Weights of a small mixture-of-experts language model, trained from scratch on English Wikipedia.
Size: 9 layers, width 512, vocabulary 32000, 123M parameters.
Training: a variant of Muon for the experts, 463M tokens, 7059 steps.
Below are experts of layer 6 (counted from 0) of a mixture-of-experts language model. Rows are named gate (a neuron's input weights, with its number), up (a neuron's input weights, with its number) and show model dimensions 64-127. Each number is 500 + 40 x the weight over its row's rms, rounded and kept within 0 to 999. Numbers have three digits each.
Before each expert's rows: a language model's description of what the expert responds to. This comes from a sample of Wikipedia text that the model never trained on.

# expert 15
Creative work titles. Words inside titles of films, albums, songs, shows and games, such as Good Times, Night, Love, Film, TV, Nintendo.
gate0:509590516492548502487483531495474485536539500562503463507490447551532487508553467470444534460545474552527499535505499551455455524461466438494545494453531477508488454471494489491520529537545504
up0:513542490413463464463409533524520521527519484509478489553533572558463534538509440462534534471526496495413494503481640503453454473550545451572482487532453496462515448487475536566487541509524485
gate1:488456459472539527571519501513460459507516499593551444437512586509501483550572490499493546487528477542468559557486496510509555573496538395461527500578492460489457505497454449496461519521515516
up1:500467544484548534526467509506461490471538474439479436500526487502567441474481498483462417521522493594471550570521539479532567482459522455505525499431481483439496398456484462485517495491457525
gate2:527429546472453565507481519486463472562525501580527478547537483476433514476420494491494471538547519479564461517483504446507440548570485466552466461566425445435534558525511515481519503509504502
up2:518505594582478508511454438553550530521478499525460441447434442476444538513532500452469487537524525507508424529510414513504522518505581487476467565438495452538472527486473497438443458514508588
gate3:558473482558451486609490591505542535557481544495515511467485476560468444462474508468521532486504433496567431582492561454457488466456464556542527474534506445549517530567512470515529534478468525
up3:429530501504483535542498485567475470521514536486432517481483462499566449597570495463550500525512574484522560466483463500465457533488451529541439491518493569476525503432488510524560459514445507
gate4:528513547517605522534497483500462533450487615505471414536540556572517445551528449485588543409417555480456475488475515487470481508518432457546517507520532491472472459508519588556500464470474516
up4:426595500506477486560438515497521492516541520471514498521445475551484456513524540497467446517543530507541488543461502482467547517492463522511465557552456502465511562533543448507534481531472426
gate5:491448518526508521507513474509489542531454489478533500504516490498492498490465475548494479554493477467498506528463520546482484508553495496501472477510545564498506502549473562525522520422559443
up5:505490486495496467450450520527454504472486455460491529508452467466493460573511511560424483460523482454491542473501525500510555472486503493475510526454385460432580591514497533580508521494563495
gate6:440571505460501450504464460512453482475480447529528503509452535515473485467520456459559453523473476512541584520523526498428556521476493515486514506485525524506500466513415529548546519554463528
up6:522438498489561465513501490600460509462518452492521526550483476502397527437546581498440493522547582515433526433517514558550540541506508494506487502511489524502559534465440494504468533524483565
gate7:472494464486502486464559483521499465476485505531574480514539545514552595500480496556422457504552512411499530561530463495475506517518476484442578523455576532450531424582532512475611558456513472
up7:501430590514502483534493499475559488506519462509516490484444478501494511475394505477538487426532474548529562429476464442604531484417485451442450506418442486509503417492508495487423434533482542
gate8:484473447524532502532482523451470411474516493455512458496515538555508500428522509564447567499475437478520463530438489440513568466485510505513444486424525463492493458467577485451465529514512525
up8:520476439512466443544513469482501546517446583514540548444505491513523561436492455451492469490525562470510462500460571539482532492523436486472496556448439520481528480502528474496491523515458515
gate9:606525570482512454489443519501519513407492559511490524528500468580441481494571559507488546521486527457471546482519453441420455529485456470554520529531492546489561447440536540510484558527428476
up9:545525487458552492529533481529520480559494505459445545521556505522469521443544544430525495460519483464458482505516567598545464499466531446487494605491481466494469483582491516588477472500530509
gate10:521556496498532487430525527483530544486471501576522459523494513520488550519515456563573474521515539526556559569557466481450449495521488500491459548508500485500473437576545478522576513521508435
up10:537438519464530524522578497481535572482462434507516505501562539499396495516525463507525580502465510455564475503455542467434492574454613497488422456515535541559578517500492504564504557529498455
gate11:484485522492519508504485482494450530502587502496478553468524509524543460554520493508542409579464473515501456551557491465445519612498448458545484493457507575498456448473494439525527503479475428
up11:458514545520572556526531434494492604492505504539499442558554496468454552484550553513500430519508498489436400429560458479461549585417512501503516428525458493498547491538549506486557463472409496
gate12:470421446515456460544528533525460482473461513540372485572537501521529541500470436460481495484461531587504494445517550534494522470480449528505496473474604506424522490478540525553526564529441421
up12:470546498509469488490559546563510512499537532501484481478483535525492453522496572568473488485475532430451526482513525533536437556520488504469475540483459480459484495548402501457457499520457482

# expert 39
Census and quantity words. Words in demographic and statistical prose such as of in out of which, population, million, total, average, households.
gate1:456563471485598500463470480406457499450490548528469537515523504571456486537513456513572546503525476441544559497554524572470551476546539466523575500524482511401490458591511457468490502545477508
up1:486536477515534447436562470509549524558529482520510529565532459434477564545494394446455469488538466528500465537445481527433532527482412567520511498457545528419528533489559525532559443579513582
gate2:456559456451584504515464512428480479465513518482492463484553513514537489527433517483455480516517438512505446496578589580526552451488497470511429535473454529469456436538458556509526473446502513
up2:504494455489472521431435523442466562501468490524534476477501575538493486574512492465473472489573548496451496477506503511560599473446523412474494523427524477476511589517474474514528575460505514
gate3:495499606458513507420514470491531491487519496521487545464536510538495587483499496444478550460512589514479517479492512559509522529514512472485550560480483524457540541497505480478543528516425582
up3:515511465553498448497492538454516452545572480458488519508454509530433573472484498421474557506465444531484527571431543490537510538493480468489542509496590503539489499478561502520458513426510495
gate4:469443456479505518498501394541531473529463527507490528498505520497486499504544515470528509489519466451472465522486486558477550446483491517460455529515441468530581517525505474454447544500511551
up4:548518507579557523554511509542448516463425546496539469513429506479509490446537515521491512501538492493497499562488471485524530508487536482546463484433474470480498476478448499520538539447427567
gate5:526537495493454463428561502563451517505476522464524460492454456501532482568512471528494523613530508522497631511488481565543448488539512494478497530501464472537514481458464509504504524455483513
up5:398503416495506472450439462519556508491453508474438543525594474514569468553503480537471476514535540484489469563477504489467576490474412539524570532555472502585535538508503502469448517498450503
gate6:388410417488487494478488516524440487437516502558482398443494517482502573491484534494511519517528460415509570531486562528481500458518568468554514498518468510573531476545467496450523524534524459
up6:428439453529536583509488534513537518486517517459474591508499575434553494483486501511519555550428467506511557480567424387515493470508516466520554550508456583486499452528475476492488531562515464
gate7:552450494521517501519535511491502589538515485422516483496506510588530458519516476543500514538491424483561523548558534459456503496514521428542534485502535507498437467574496499509506424551529566
up7:442546586507509437515483579539510530441532523508497516472469459448492440534504503535486500516484454562546470521451502527464483570501454474515531511544503505423462469538520529478500537499448473
gate8:535496549521516485463524426528454511478499437487497502591516547533466482500546491485494473546446559482505523517430465477424537422524560523489572477471552490525523453553511503506506514515485488
up8:499554514564453539458465453456479466567518520475541481455505416509542537481519484559512491513514521521458461488476501549461423595454546494445432462496535544508502499484529489426400480473446512
gate9:517491479480459478519583464491473539493489523478499576477575544530530484562504550449527586495440493563471537572506505494471442507471505525581548513542517479539500489482468594520555518570480560
up9:570544437503487511474487467540519517516464550548494537535533489424433446489494507545508442527511449554519486530506480485473442499507528556468500458514501466473450463496497454524402499503429592
gate10:508531437482570522516548491515435496488485557455520453499489550456436540492499514524487509506516522501514559459553434518485487513526450476535484601523435547489463547550500442542514517489451479
up10:409541463542497548498553520519524519557572511528445443484470527510434434494441490514447497520539526443490499497526493573532544513536489505477580541493512584490586453433513524522474553539448526
gate11:531492454424553487458460506589489430409575471470456533485511550414515500457480584499521465539522557515489508495467532448472477469534488508554515483460489418486571492520522548606564547495519393
up11:519501410498440454497503450509488519456585514470456454525494513496476507446481513472435476563502478572488535521508555472479494529532469497546547485467487605469498503454574532494488555530503541
gate12:532426564511527540457531514445486515529487521589442451476485519463487449498455538463547454450549519513547482508432543505467528496567461465479462492421549560558452484545513436528547564517500436
up12:507481493432444530494577527519471554496474543505476484576563504445508470484594511485546539495476438526529504511476559564529514491459476496458503540463468548492499488478482450537601535544480529
gate13:497514486462531550515585535537517469471548491542538531491510537530520500569510492487525586516534451555531480504546523507462499555483521572553577504523547476505530421513533540439518416526499469
up13:523501484506506444502462500547523484544505469501459535528504465446499579497496508513478415397498491502506519485491483572532507482508451585478468480563468499467591585506582511491519519474462477

# expert 34
Plot-summary actions. Verbs and pronouns describing characters' actions in plot summaries, such as returned, asked, failed, refused, go out, lied.
gate1:488546468453535587455514437491555506518534652486510491606486471510489555467518514532491493491563526416477488474487444442484462508454544499512609553494446475491540530528496529510586439525487369
up1:469521501445478505519493431526490536532523508484562489488553413531586516519517586506519534534560532502502532549548557577466427472508444507520561497478466512406522530489506457494519460543504559
gate2:493552506470526474480480528488476496576507489541439461503516553520551457536534497543490578531528518527506441532498483514483567441521531462580531416434569499503507468513560476444459542482498532
up2:416530447542445520464443449479514563550549531458539458466468558478517447529493443460454479478401469445579526517485509531491524528452442466491511480486495497483461474519510503508534469440529458
gate3:438488515576486501475513488542458519590498347545511476489540623568565448527455456506537536538498489525443443416520501480488514468518525453519526408452523493513469507485577477446568463442475493
up3:513486399487517461509477503488510597504497486538525566529481466538500530512492537454558501542500521500584444465467441544571564470468451483532480529568515455547528477484474575552469472465502577
gate4:482545554567540516475521575563488489587497492554514533489512521478509510519513529486499508508522541463553549555489502416537540558475456491487426510468558492483539501529453473541497475490536471
up4:484544537458457560427520462523533429470541532541503539508506535512491499540554495506492490509477477513544583471371523555573529570509497462506475489516480498525548494501569504517455420490573499
gate5:519495486466471569509511477467438484484474502509528526542512577496583530490472578490482506542467529470531496542521511556564575501517442510535510463430538469469453541479566512509540430514491517
up5:470523466483506576473479405521498453488449517520554455545506539489459534479503502446419536464557507551525546499485489516507480548462502511458510471490473569459544492531538465413567549527513489
gate6:492472565492488488454525513509511479478529478500457491455500557542542602513436488453522525461527492552517565455506441461455481448585511447500474498553500479547486431479502466452483520592462486
up6:475453442520515507434459475548525419565507572503507511567518415461466541556573463506526510488407506481545514554481523482530551549444519411492426531507471472514518452481509431505406494450505549
gate7:590512487512508449508511508504469504530516453555535481514571501465491497519513462522484538446409532500509492543502465530485497475490471434460393458454543469519511469455474510434498492509551447
up7:517530463546501478492539486466477510552507575493466550503451579496485497435479570493534479433513475511499563548400522536540545515468459515532549450485486520551526485495429543513502483501531467
gate8:480542492492502521528544472458545515549446541571502492443458527517437484499510464554508498467468530521504447484519508560593478483524508469524537488502476463434477499492516533482507495542582547
up8:431568487532496528463467472559401439587453581558456495473477522569521479526495546517456454443529550444532489478499437540438543488532466438506476489421442509526493534574494477480493465487482529
gate9:560498567450486431513429500470490522505440465567489499540501426469500471488507539503556538471476551506551557500478493580519528499451506502511544491459538498515499507501535522544451554476544546
up9:562540604501437529483483532500470530523486458506495494480489476498458456548556497531443532433501445518500474483514467479485530536450576517487526469414513470489469534540485523526546461520478534
gate10:476470479464519379482481503498518485527479505514462511501419473497486460492517499492481493502486520479498424531446549485487396474568455534505468502453484559573509591477537474600541480511483474
up10:535450471560466495496562475520467506461522492462513513443485546445442480426536432537519566449447525519507458520515462495505501528508569488499492524491496479571527450454392595490515492419455478
gate11:488512428444421578467547532529454506530478574557504464472540524456466554498519468458509547507472454455501525506515483528454500441502413494479599456482567529458488497506448430520510540558446347
up11:420521460575483501524404423544504467547527527430466501456462531474507539491491532491551482558493489551539441565479552542557445578481542449479476498461512470537470512512444556486503521559520460
gate12:534526493529469569473394443493522481460465475535453436467505504507622491553524546589500508509504575496488487536478442470512510498510491464501477541495547437444492588449518495507431466457448482
up12:479461559542506498506449446465414530479475506442463508547579508586473479525517485513494529491474577551492430535457430483535503556600428476556503500496500532444546457518484464524536602489447472
gate13:507483491495555441524530561481633556501532415462499527481475461470577476565462505491532519451482423454543518539527506483485473556525564493476436473457493468493504445588368506431556504457487545
up13:527540457470491425503396535483525510524517538447585427536429511512488516481435413451472481459420461467483459396592492590480476543470492515528552480453446496537507508554484472495482541533500507

# expert 24
Non-Latin script bytes. Raw byte pieces of Chinese, Japanese, Korean, Thai and other non-Latin scripts, plus spaces and table pipes beside them.
gate1:473405498497521519422463625502541425523508557511464523506519528463514564484547604487491480498482551487479576470531489512450457403539548494481561550497418531515451448542458578489480427474513527
up1:507465496413526485546513472465455495491465444459550478512519549527513453558461497449495499589411416477515468503447535460464518507560504522603535527474559470420565522498494456533478547455471531
gate2:440509492541532494499502504476544518479426527542486472496592502455531492583491447540471499463479492434557514457489491553490494489537397509490516463511460569477463502460582529549514498575507512
up2:450436552428541532479475515483575409428474522458419481519490501467486526534485488544525519547490458486509386548516500545439528455530427471529436525559544521522493515485512449495534411493439400
gate3:478522472480519508542540560528488458502534578537463478533534451468472472410456474446564515486524513529580581519498423519534442505527445492503504469539522530528550461458471457515543476483517556
up3:535492475524545550488524529511605539507522431525516421468482501523509549526581524585535539501458505518521561501571538573462508555495475546467490478540523549552463471551470428448542533461536501
gate4:552483521413515498499536445520486511533475561490472463562558486572504424438501500460534515483468536536528470499481546478430539428504487474529507437491512465458573476518585499432557518547513526
up4:480480514525558587468536451481489505551564517500500475499430466543458499454494502536465525518547478437485543493464523448527508475549518555530504516537495573468475448585468503502426556523512521
gate5:562443475506513526530472465467445498498462452565469433528461506499479449497511529531547481525467521465506508458584496459618443535494478511491589447478443520518508494494532454546503458452488487
up5:433521533476473445511498597545388447425437599488539525536559482590543455519490494456485493570426616571477489439452498443481519475555460465471464487477559520496460577501510449530510536509522513
gate6:500472507490482561554555517556493509551492460468512492513467507465489548535471526461488504558460470458466471519536546508469540468586511497553509556519498522562471510482518509498490484503506502
up6:514513515497575529464545471486521523458498475597448538547434533518458443525365532494522530493477549504397488485517517521508473437482490474540508556439504486523579542505532465500443506547466522
gate7:407435489513441501519535483509499553514479505440534482464523531451481515505455466526470515493562565491526524535463425472451478514532497528494645453533510516496431484418559488490489506536463456
up7:519540462574457461491487456508514489508547489513404536525499515540527423494514474509510482476553458532497528427619495481476479454458539506450533467502472499564506428516466432459446434525492516
gate8:532461514523510519525483570555493554488510586495459453486500540505505534507488476452511577506524507477493492522462537499515462445474513464477440508493520498534516448476496443491440464531480498
up8:537504486507465552550546496457506520447426454472621531505422510522476562485483536527523496519461427584535432565532536463552500559508494495520439528487429515494408459480467482545439513463459521
gate9:466470444585552570479554552532540495521462442511510413462579422472586424542487565451536436488509498475482492496471502527487534515469496533477595489455555536504551495525487481528480488481521533
up9:522465484549480482571453454550409580510515450540578449543465589463557598595510557587492553473501535474514472546476516438513438557493565492556497472508476491496549407469433509464478459483494574
gate10:462511526487418533498495542418478484495518454447465584470530486521506465471512522584578467489511520531486445428462513493519458506473429508503472462475439501486504545511515533499561495513473455
up10:470478529456464444522464453471507483498610488428518473527523421525447477484525513446508502529491559450493440489516502556470559460479516491552540567462440413558484502516531480449496593507454460
gate11:568535498437505520510510428433484498497479507544457496493538539483527444565488509540521615569486613553470475533540489461478488481443390503496502470416535480468593531526561465554461576514534467
up11:489440522513528548448477453443514490477482499500518527497492522463547465533516503504516497521501434512501428491488439495494501415515575457478433505532530529469447525464519537467520545433517535
gate12:500417422471519483450531564448543500491573498443452499502447561491490474502459566555493439520468557534448520538495438426535492478483368522479452557499518506552523513527565433518524483394460485
up12:502487583518513520420559432541512548534470487548489466480515505450521490526481485624519487493518527524554406519469487547585481536538502501543503479492481473461453627537474453443448496533553463
gate13:495557530456498477517536494498481499528395497498527521522540496460433480584428467540531456542538448547510561440498509491487497417543471527548443419508467484481506521507498469511514494477509570
up13:463571484473528524476485488447537488423487395499442538566559482521515428439480371488523559495426492537495482446538479494456449445471441467521454404548591498438519463501440496506543431492494515

# expert 12
Units and single letters. Short unit abbreviations and lone capital letters in technical specs, such as m, km, kW, ft, plus word-initial p.
gate0:489440447458456477541482570523440463515487512415532487512540531512543445497536518442508467492524507493455509564484528481448486510528500459506563503427475532478483482523547471430487537550486532
up0:552521530459489483522472469497443502513584570481497500525535496581465477542438485451529493495460512585511534490520485547534489478546502516420492517427539493472401516460470455534520484536559490
gate1:444426502501546469499463523539547499466499433498538525525474535596503431447516491558492507537460488488540560491482465461531539438526522497539454540527521480596495561478574467450505541491530569
up1:529504536430447439482481549531507476496568459509578512431542540480509476458465566500472451552527471453573478503574579510503498497512450488501487479445524493419509464505530458501540530449529472
gate2:483437546486430549493566413466507512482524525504463558494445506565467507506561501427517502503555510480476494364483413500543493475509536527532514481521499496541453534435532496569520478548528478
up2:539502480507458440466494495496539444510423448490487518515488500452419514424503517489422503504514519464458500481522441514423479535489496522410529481527554570431447449531479434505470555439446548
gate3:515492449548530575481490470516468591508454492481558476580504537487538529486514534467541510451415572518494572549537469537481473533524539510497485514513422524537521518504533527471454470552544534
up3:494428540501545530504451454466406524437448473505505525518486514485470532515479475490433511565479404478470426474469441546463446545465504507582583557514561507570507514485488463535508539474513472
gate4:458480465556476538435484491596474503521541552529513488438524480516492477561525525523484501501469493470450465528482452508475424495461585456530521539503566536574535520485438454493567466470478472
up4:564450494436481492518504556515543549549482527420537547439506506471513520472520485500453468466481553497547448477516444434487548541477593544480525549481438512512499528510455509515491528538528516
gate5:519495487590459453525517526535545541524421487463501520490508546478490535508454535501491456481496486482561465510446536560429409412526503575521535479519486533514561480487503515500512512481446406
up5:487500529538491549491570548492521579499485430548546398509482489492497481540548505489486508475451422524491517471474492515501535491550448500550518544462484532509447450474496516397495493515495516
gate6:437486478522598548494554551513478545534469437547559530503547513508439475461549432552430448406570568572505535439495406572486528407607578469561514520536454505508506493430492514432528461530550468
up6:489487493490539485465486489509480509473516477501518548481539557597515512556438501482422482484511539527457490480485463506434538482498477520469513449538477512570485481546535534516429448505437471
gate7:487486547517589487486462567425465485561571500444575556478463464473497586508499535431541530502415506498518570472557498466446454529576469414483514557511498562475452464550458470456493509522466523
up7:536522516560535507456495479600500484533468439586440467485499460543394503572459509530523490535515529522583527462469551542524476498494488490585536494530503543543563454478500554494473497515503467
gate8:585525516519500555505480478442445519483443471466513452474423491469554573516528510521528426510524502532515480485503521525508486478498449456502492428583432465530538452468516447509494473489491463
up8:469511546494568555491415578547540565577428485582525535526463509504447467506542478487506509470465512491468470530500506456497448522538406466489460530447517558454563503492579484516508441522491476
gate9:507556451527478435525458450479471548534471519590488491497483524539470482522524554494483469456517579485477507483461488473518484532527537465536470531533455537485429549432517451422526550559518461
up9:454506513520452521472543522495464509487469452545544463449410532413496487535502545470481468462449448504525526432558521474487552435528535455556541476481460480576511544500509460505522525546415447
gate10:519461473541532506513501545567483580425535535544484514534547529543439455488498437467477531429476539523557451414497515517508488500494521488521449510436587475527478464468489468444534469485543486
up10:512480440446415439493523517505546562519543492456516470460554498501510551524490463464490502622473454520360529458451511497489564449487489446515540470503459469486477532513554424482558535526413492
gate11:507489502470541603479548462438543510481530433512491518440526459408526466496554528472481428433407436564473518455449511476451516462481486590495468481484474511484530516486489495479508520510533481
up11:492527442435534493501415503511541460531441522470447521499458451455509551581533491490446492474457527512592509472515510530503457549530480484537453512447496454520531487520468506513513484467481510
gate12:488520451529575446561569471582412465497580459533522529483593507457503516553538492552543455453502442439552453423505508543504474492539439544524436507487492457464550520523498542469494527444552487
up12:536491462486517496533515526464568503480540478518518539515515535528453480529545446444521552500489493473533467480490454500578480509519546581516526501486473504515554466481528479449434567545432517

# expert 5
Sports competition vocabulary. Sports words and tokens inside sports articles and tables, such as Cup, League, football, team, season, plus scores and years there.
gate0:469476561536510544451474473451512582582523477466545502424493488492477552469501500507534527477501508545576518481455450496494491452482474480537490433534540524486464521481500486536548550520575487
up0:465559504492452473568477517538513565452497487518521469579537523472493473440522548465476529496512527524475490554498507537494545478502527463468540477420500501500501514520553469485469544520502525
gate1:535480466579444472526524492453509485469470503513405466464451500550468492458480484587463485475562500461426574527465478507457467466479435521476507525497478519461526431555525533485510509519544467
up1:538466521492588425464479458528493469453560466513486507455514469540440436549489550492458455517463477527617452539604521547480493501503527527535455553508441523493466504556475455506547482479451541
gate2:447508532537525519507456523459443471493499512464448483499533526429470484456549515573474466413474500548557462467492527516544457563540517489573577436518528467596530516519484449540542583505465442
up2:526502490523498476504525545517486530480502491477472538447502490492504522522527496519413455556527530500509490393460491496490528477517521490431556466476511503515498479447520436532498472434460447
gate3:538542519461482570542477452522527467572442522544520563510495548419498544487556429473490484487494466484509465531458510548433535519523533494499463484422565484457567514536447514508480392508479483
up3:482546523573453418521512466506534542459494497557473428466466531536507521522540462535474446500429537561514523511523439462488508428450522475437493497580520493422435524490493497456466464503563486
gate4:509534578512484507466534537454473456471468571525565468467539508545471461538495480485494536478555517538492617379572474527564482423479491501499484507494500574547479539555451549482470468481428509
up4:537524517542412444529538487550474572505453477482435502457530499544528526462486498472524457447470518501465464547502521463480469501553533429492412523451465569513517429548486558559511543523470505
gate5:553503483478549475525572498497409454514522511550509475526512574540528457471468450451539447569554537518513564460452522462554511432534508459529505501584448421471359475492505544483543479477538550
up5:516489514495525497485496496509468499413573437482473503524531531478518518485575534493498572547476450494461550469491474457519427532553518495400404412458538570505491454510484418545494513458546488
gate6:490456517469517545448543527581494472540439504490418510565502430420482456509525566510506535553456526517535592481482563560551480480479507484556509516483530497457480476500463392529506552469527413
up6:518467477459434406523462541459499503486519479454504494460468544452489504481476465432506447468492507437455494442505419441494525522489497529491544473546568540450480494512491536553511533499553504
gate7:585504460475512515567493447475482471465531513451476517437541484491497536523495483529501461466486548512495481480490541517457479525411479512486519498517524423557454509537507617415543479390544495
up7:533488558523531512549593546474518515486485524519568475470524505569481435481461487499434513577457504476518461528426453470548500538486518434516524437510567509492468437475440540474516465507471468
gate8:413479461496445524474569439544522493537558434524473492522513465568490523505514468481492512567397440492550457460487506460451455544530456468617469462516550493529513484444501517448495525476520525
up8:530453416406511509486484482513441522478481449488543450470458600505416496566444485474528514541451480532482482574449498519484495395559544489514513425466573526484462465492486521524540549542498520
gate9:498529545462493421443437581485509507452576521408495448535596439503509484514529433570552447554452500512464496471468545476507515490500538548469482523463477501550407531529436448453511462492576528
up9:536486515466454503526573419499388475522464501503476529467567475535489515502487441473548524507440558511497458439521534458478573521477507470502469576463520518518553525468531568420566523477594367
gate10:499544504547522488539536459508485447463563444434533447457480470510459500549488544566563494479564461486497505434537411461462509484518467612511527533590554531553509472469443429450522458436550618
up10:502482538497440515466559456485577577504421520437481470579534423520530481440550438542450471467454502564464482460573483525560468466447607602489557474521486517402521549497574516502519518488466515
gate11:510435488517466545534526466504469428497505473474439513406525500435450485461504539459457475430555494532466447447495523491502491516473495554486481573485555487479447493467549521492436520441472550
up11:488519535494520505479538506484517486487544435506541528500486402442487411514496452443512468480621474511501558486489474418482490523486508495517506509527445507499520457534475496561532552470493482
gate12:563482474482528423514560485482557541512475519503489506449503444524479515495490519446509480474526438543482404548436512500494521541469452467479534581522508510516553450553536505448470461488529527
up12:438505562563498544514490516488577414487450531496492470540478576512480464393488401459490432599531436505480557510493434487519547494544511475511445506534527533471537479591530494534451499407470533

# expert 36
Roles in biographies. Role-naming words in biographies after as or was, such as As, named, appointed, Chief, becoming, and the a following them.
gate0:516544621527512596517543439512493582409568486451503410489498482594542486545538456498529456512535468560524534466509554475494535401520439582474503526509509470588530527467498445528523443509447474
up0:536421532478437521496502507507497473549498506479498519516512473476501516457533499429476504519531537452508478504557459439466499561549452551586542521537421448516621522414518530498508504472496483
gate1:565531509531542501515511556527459511481534445542584543496519487546515469571445572522462479474477554453447459493517496459515463506525489404489551538547539480494515517420519520542443490519465542
up1:471446447458538539476588486516550502505489514538550566458476461512484447565523459474458539462441470494511504451481503487552493463521482528476500585535508546522527486538473522548501449428537515
gate2:515429471487436505478507455541477490478525496463477424535450540557518440477543447507471516467493452564542539527559467478531462507511490491519448505520487451474512430557476531529494470492460534
up2:454509509533501555482475623510488476521417492544579445438478490510498537471508445484507496567491447538507491555499462532592475532526535507479465475444442565554514449513467528491533488496471460
gate3:450431502567501523632538519524487502516531536508567455482531548491479556499428490513484513470490491548537519494459489528420569436508493575459468487509475560531478488431477507459523563505527527
up3:481487482424462535504491529498488518537568474531486534459565441500530492521475506504482512469538461542494480480451498495476544501509482474493470546457540513465482521468560416519484567581479509
gate4:488451516554449493491512526510468491516526501480500473459584519480471483513503560448503486550468528493468562494503471533495494478490515465511477500478510511504499448513514513530487536465545514
up4:613577479552520474493491422557503450532527504520433491461502538537539381476511544568453523460551506443515492540491609543481567485487525540507542542442461482429523477470500516518574489468589529
gate5:477439552476469461566506441493504517467458558539493548539510490559509495448552476505483477490484594455367445497540466401457425541511497480501456531471499489516554489455469499529526530436449498
up5:505494550487524580530531439509540525485486498467546491491561460546431558509480460493528595538499489476489520531564440566511546462477520474530472497577480556574565478521455488506526519510533467
gate6:506499488458529508509508518392475517524471512525528493498522574528522543461499527583435546438451513527471494518506537535541493515542520479526528527545482462559511491548519452456488466567460566
up6:476501510492499487497483488569600477485505484437506516533558518531491474525520566512512501495438501522488554469489501547491483525499482482484518515474517501486532522544491430494489420492452517
gate7:526508539458540455450485543504441483456526522544498473569465525495487411459511454486494532579472511474467508478555450566505551502432506394433492541455532409479495444454526498480473513501493506
up7:604545455431547452507452616486530550482517570437450513510461515507522475551561493507536462461436532519510523498498501401519552527457487470540469576495484463505521510527477440450497572487518523
gate8:451530603497435462517505523451471498507504537452531517455471520628447445508533494507541458466512480522476516511528451440462468507529488548553525438538433530510464547538486473530512521483518507
up8:542516516475473565466469509541521564494548512602478523452494542524520475442517492585522523540527602467406494468517477510488515517485424520477479459529530474498497581452510530453534533497567445
gate9:381513508472540521466589539516482493507475577469528465470561573493472438476482505538535459476526435521476502403535520524543599476517559413506509459454576516436423505441527376426567494526495480
up9:502517527467483544535483524511469389412489465402506474454459463474543474574469485512487492476432456486391538538451482525515493554519446528465482580539521492491514513501522525558475462559507557
gate10:461412442436432492533465570451526476500560486504492532515452538444515468528550472607550471507542550473520426540458473511556525441538460509540448509450449550467543504575455451566459493540543502
up10:496545401510473473543532488517407478525463501521578549450519463527491421473583527552474484416439520475532532514487605512522553539552510509497519450531491523509535492470487489482448535518547478
gate11:407548506540551524499533552511508473511482568498490477475520502508442514494504544517509428439564480505528519500542509524454495496500579492479458462454399486501478528563482531516472485552531508
up11:507455517465480510472493563455481476511516576507499533505522466525426408540542512569426503457480529541511435561389440436601438450501469583481470592558514471456492524458543585442481572551524502
gate12:510541509505570444503484549509526432481519541577527528531477462466536489544468446505570424501467543528546446562426529450555431553503472496507517438570528532440526564494491533529481520464505514
up12:439541469526525507532474469496561546526517491565547485503566489493415522466429480532433451562550463538499480469488539559489429497467408485504407514463489467467480436577485472445503487496507515